{"n_experts": 64, "experts_per_token": 2, "moe_layers": [1, 2, 3, 4, 5, 6, 7], "init_std_router": 0.0374, "rope_theta": 10000.0, "tie_word_embeddings": false, "init_std_o": 0.0, "lr_mult_down": 1.5, "batch_tokens": 131072, "z_loss": 1e-05}
Below are experts of layer 3 (counted from 0) of a mixture-of-experts language model. Rows are named gate (a neuron's input weights, with its number), up (a neuron's input weights, with its number), down (a neuron's output weights, with its number) and show model dimensions 0-127. Each number is 128 + 24 x the weight over its row's rms, rounded and kept within 0 to 255. Numbers have three digits each.
Before each expert's rows: a language model's description of what the expert responds to. This comes from a sample of Wikipedia text that the model never trained on.

# expert 42
What it handles: Ordinal endings th, st, nd, rd after numbers, as in 10th Marines, th inside names like McCar+th+y, and North, South, East, West.
gate0:124134145136136121123110175141146107111125110161147109136150070149123119113149095096111149116133130144155152089091100111109119116113119096145106158158108145132114114090144105144164156101135181142133172132147158083164148138127087132130164164116102136160102143066119155121116118153141132138100121132132147128135103154135093134159106184161134126168122098145113158106185159151126155138138
up0:173129101144165122145134116086103098065122095067134146156120135103142112136131100172124084141134139078125126154114152135166132137108161155117155139102144123101127154062130143127130117115136128130105098131122148133112153159108118129147096122131127106111104081124144099132142131136064125075105131136131116121121144102106159159117096118128133129175174123105108128119135167131169165114130
down0:123146160134083099146146175179131130108107098137157105185137134149147126156125157125129126128134141108144129174142163134131105093110105136098097130111125133133138122147105146126142152117120087152133181133171140164101150100098146090071153144135122160116119152144144182160121090129125114112102137115137149117103156125127106129148146167142113125109154149153134122073179099085141140098121

# expert 45
What it handles: Nouns in set phrases like took part, took place, became part, and election-table and infobox headers such as Years, Candidate, %, Turnout.
gate2:115129123132156120114093116144108174149089118111139122111100144124132169151187133152124160146160108110155138129054137141121140130095140110091182116122099123136154088099107130114131107150105094161106106121098123117155130123149120092100156105143152172107114149159180162160122138112136137118120115125144167122144063111132108105149127133172145117149147149129150118132138138145107074151127
up2:123136131129091133139144125132147137092145160116109082098151074174101176140138125078117107135122154099104163124118111122127103144166123092144100141136135155174085160130114111123157130109128121137089124137108125107125114109177089061160105139131115122125151142139154132144101128135120123163123158112089144149094174087136106173147133117096122158101152113141162107107142111124129094145101
down2:113141142129123107107157138138062129118145134099127132158155142096145143150130132123123132113109157123155108106123146091128101152113103150108082110136146117141180102133091136135144157106185162108174114131134101099154170148112109102170099129107099115132127123097132122114125155102144169134123057160118123084136079095146140138138118133183111109175104124091107120128141133114157142137145

# expert 33
What it handles: Byte pieces of Chinese, Japanese, Thai and Cyrillic text, plus short pieces inside foreign names in tables, such as Hav-enga, Pri-est.
gate1:156091118117175094130144164135143194153107106160086106161153115115106127163157116103102124139103116123134133128079134161100114121109123124171136093146150160123090082159124157113124128090164154135150146189154179153148101119137116140120159137172144167100129083126107130146128114130106140132125121133121093101143147092135151091126146155131118119106121131117153127139118172155136123115135
up1:140182139143121133135119109148118067109124104123129152115158169107144120168143134161135109161094152147097123099114128136142157139142134154145117151124138123198169147091137147130130134126155062126122097081144108109081115104111162134139150127130132156150123127128107149112151159134140111092128154147108098140088128152153129142145104081097152137138102080157134134077123079139118107143136
down1:101136109151096122172061165110116095148158135141156105142134134124140098103169099129124115139140140131191190137129162140106166130134097144120142142125121140120131130166146101131115099147139117135096118112098111128131131092125134195112148119155120136123105151114093108122163132126115134142093171144125181130110161150117118114122124086110157096115124098127180142176113100162144124119102

# expert 4
What it handles: Final capitalized head nouns of proper names for places and bodies, such as Street, River, Stadium, County, Highway, Authority.
gate0:159155127144170095133134139154126109131156150125164093130157081154132136087083095158149147158121116121107137093130118104084148134127151153133105159078131096117169152148132137138143073116089122085094154110147132150115120133121135142131107111137136162035119124125108147101114129143108115125132161132145131093143101157142113142154117107102155166147115149107138150127104173124110103134140
up0:141114159110069150140151147104109138129154157125157107153140140112132131161070075085113162148097144130176140146150106084099139157161179116114123125145129152155166120132168130140144092119128126131119112120145135118136127149093150135115128096132097127071097145124140159124149112182146120102124149130097142146139153090112144159098114134072122090115131137134121127088136087146124100122124
down0:117169130084118131131111114152161144129095102129113101142175107150141123119109087133149151165177160112121102092122120113139108120138127163110104089139096131110142126101133098114146129143105095131104140108159143096109102147081111094133136141134103104136117128189115133114165113162137136123100134150139142096164190128146122124107163154141111099064137115101148135089125138166108140124076

# expert 60
What it handles: Words completing names of institutions, offices and places, such as States, Minister, Department, University, California, and endings like Film+ography or Bancor+p.
gate1:115145122143144147129099141116141093138108112143186122164084155144118112138072115108130139154148159104096100072154160164111096138092110130139132113080150114113106114129135122133118138110120160111158179077146160122139129155132172160120141109124138144125130100115132146082115132156096126118141142098105111102123130121143084138185099135148174128120077132110116150140120128104127083127162
up1:146149103129112119121131132146094150129160151152160112152149114116108094149137145166120106138112136137162133153123129146154126138140145148160144122117091132133167108084143147140162090120147107173166117096113118102159137102105123132112179152130096125123144128137162152118104134095189136142152114138128137114129199127141168180151125131115149126063137129147113163141084104156123171139175
down1:109094133116111106127096163142093116109113143117154085117148135131101126141150109140113122102139103095123091102131151123152112158116170162146112090106159113153148154082154123196152105071112080113109168135117118119099143113113154159135146089167090113116120098167151109113140149115108125127171073159152144148140127098136099118161144170136133108095148137136133133134137132130104121105139

# expert 58
What it handles: Past-tense or participle endings and verbs after was, he or and, such as Award-ed, all-ocated, received, held, announced.
gate1:116115124146108113071129168128168101169152080138105104143115142134144088091129124113127124135129131100140070133166147145175131130119143079135123139094122110098086142161114146131150162133114148129136130142119136143073090144129064144130070130127146122135115170090162154143128118159097140129118103126126091097145145124160138134128114101121147162157133111132104139175150132125100157157133
up1:103151144076137136139127142114099161162140116119165096151095126159113067132136082152113132184153088196136146110128125101101120140134111115165125085117082138132117107109163136157110161146142134114171189117145117126089129129096141135118115106123129121150136146162114136149174127126142092120126133117163084122142117134135120121161090155143150117131154129122144140114178137141161107121117
down1:103084126132130090111122150137146169091124152138114070122131170104155175098150118136141145053139118102125128129179161134139163147133127137120126112090190101110117109112109122173109129119145149145078161107139116125134151130145142107150181135124103095114160148093147121142126169107114131147122066127097141161139118121124142155115097153135129123128129079137137118162124150115142126128134

# expert 49
What it handles: Nationality adjectives and infobox field words like English, Chinese, Finnish, Kingdom, Release, describing people's origin or taxonomy entries.
gate1:093132140162086131122102121126100089108112134157100117145123114167109117130197150123081147149087126156154134145073121098119155116150072123138109143152151139161108128158106134111116131097157128104102129130104138145136105123111091104215105101158107073132145133099133130112107106118135109129130142119120132082127162138094155112105162122126112136130159151108132148126120147161136116100120
up1:137118135098103148153148135125131153150071076137116124170119149147188183132107168126112108130126142142101139120089135184155090141119133125162135149110099115165129139155142145080133134136151105126148119126104157095119131110114098117171079156111124139112158116100117151135119116121087088120138111129140124094091135098112106123110087138141135133125102119121122104094089134125147189160105
down1:104098114138172088120101089129120134122146113102140104141103103134123139113142145131166147139148123137083146154152127153144117157162120167172111147077170092092134141098134122147165117124185124103117126120130101160114114056121126124103131126085121111110111124156121095157125138100106137105143146126110161117153099128172170101140137074157127116139153119145130099129118181105148130152120

# expert 46
What it handles: First three digits of four-digit years in dates and ranges, such as 201 in 2016, 198 in 1983, 199.
gate1:105156097121175146098147148119113106146150117123111159129115136134114099114154126144089110159154103094087122132123118135139129120116116169182134102153116123137132118090109132138072107173139119081145120158134125099118127130121144141135142085121068104123141113113115113099127059123140152121105145119143115162148105129158096097133117125139074128120077135074105147183134146096109117130146
up1:130161157142166126151104185092104137132100140135170136068181124171116152113101149123115166135142124131149127081089114115155093125150092122155123176127133125149141125144107132110142167134095139098133141106141178166130133145148114146123120120142181156149116112162156159110095120198125156135113122086133116137141118120144114129111123124161138128126154163126109155106144105121148148112096
down1:092162129116091126169134124171167141122128123138160115128168110105105110117119118111134133122122140121125062151115107138157152156148158104160155129123128065121125114142166118152107134107114195131133179121114141161136113170067175124127171135137146111142124148131145137136113105132094152151122157113114112097106113148099143085146127138083117095122125090142147137164128100110132114165114

# expert 3
What it handles: Stems and middle pieces of abstract nouns and verbs, often before -ation or -ed, such as diss-em-ination, govern-ance, success-or, population.
gate3:142109133132114114108140096128136059095110097099105107134122135184119156124120134165129157147111144153155141144081113087151120120136107131109147152150124132156119131169138128123125148139142132131104120120145080162096139096057131107084117113122089158143117150070107155110122134076126110164100091088160133131123149086120098134144133132104157158100108158091131127127141123127111138114156
up3:156169130139105160151057131092138107144141078168154094150126126121123131162137164128159139163139123114135124169156112119128144110095120110141151141138107133145135134141120139121150130100145086140142153137105102112157114152130161114115161092108133122096121110167154129100132143181098140167092148113132108104122126098157144113123138095062156107136129127097163159167135100106108141083114
down3:108134128153089133125133135147153117103158127087150127160105155154174157135121183180161084159151088155147124119110148160140097107143101118116152119140122148132083132147105106085110120130124123115122146132131141134137153072092122100122145108116117133095128086122129132118111112062118103143089117099127142162089114081143168118120151144113135134143180116099096153135162133115112162121134

# expert 23
What it handles: Word-internal pieces ending in consonant clusters after a first piece, such as tr-act, inc-ens-ed, cl-ick, rem-ark, conc-ert.
gate6:142158167109143119197120135154104116146135111123110124165154139116158123118105151137147144114156097118111145131112166133142186141087118134143154100122107151124139138160109074124167138115130117116135103108111175108124083102160148142136124117135169135120115090122159125131137136113123120092089116141172121119182138099112110130115125120153161147128188136149121105177108123061100157131122
up6:108138161169119119128089164175116179168143093169133111126139140126103151149138129166078155117132163138125146166159085112135109100133106090120104137128166124120160130125132140129117124157067164106158133145110115121140111157167175121162145120127138113129141131134127108088110132122126139149150133122112138110121105096121125151132197085098112125103121098142085092150171125117112119141156
down6:123161139137129128125120140134128126121151127128119095127164129140154130092134142145139100172114120142170173149107067144138099114129175100151110134130091146105167163131132097111144079112153129112117138102164152130142131106112140112114087157113086122150120178195129124157090125100146119076143080117132154170131130160119178103129165131153130128110130091139165102132138158115119118127112

# expert 18
What it handles: Accented letters after a capital (P+í+c, J+ú+bilo), infobox labels like Died, Species, Coordinates, Elevation, and Mc/Mac name starts.
gate1:088157130158112115108132190137143088159111164122164133126152156130115146109184152126133160149171106144157131149142133134117115155125131173121162139114166096123126155131120158107169120127145124140182157185135137121152097120151133133143134157124125159139154144104090165125137135138083107161126138103128149112111105128128116101150077140144171102095114139155126118136134173099128149119080
up1:141119109092108118154104149133130093105149088119111166161128108132147146136110128114097148111128114100092114077095136163133126168133189075131104126089106141159130117102140129160100147158136097134107157129140070108173127119144125112140163140155124138139148154109133159119122135110118126111146145153176152077144163130110113136137107065142100132132168159145160148108132099109114142111155
down1:150122138106113116116134130130119119100148172118180163139135145158147155150151085124133100125138101100125153149124161145144113129110111128173161084144141134101158153155126127132101110131065141126135158128146101129154084087151131122172107109106159121106136124137178119158111119151101132120137095132118169096120158165128132095106114183149153081133113161121082113149087146091121108138135

# expert 63
What it handles: Ordinals and ranking adjectives before a noun, often in sports or institution names, such as first, second, top scorer, silver medalist, United.
gate1:125137096152109109110139114116149117157124158133131087084092114154112128125144115122150159134138159190161113128090117189171099144159099095151130126143136095127088109188107100146075136095139152121121139150151135149119155124125180168134140147111181143139155120147141117153182113131106173140129126128092137128136177144095121125119151113133104119135141118113128144158107152123133106148130
up1:115126165121116136139132150113117153131192147116140150123102096112074136107149151125114119165115143093118105193102137126154120139099143105159095141139110151114099111134154158090139135120102144140116137107098155160126125096134141109156151155159058155164141136112116140096173096133129108159116108097123159130143129190113160158165110120128176134097132139120119115130150131113162161149119
down1:137116110163078151128118104101112164155131112177088137107149088124107101131122133152100147133124098154114168090133140129124122106142088147182129110148166135151110162089125122194121123169163142139114153105141096111084132123161103128141147093127103144056168163131148142127136105122133133102143151123074123137130133123112084146135110139148120130127138151148107127087157116150117114122137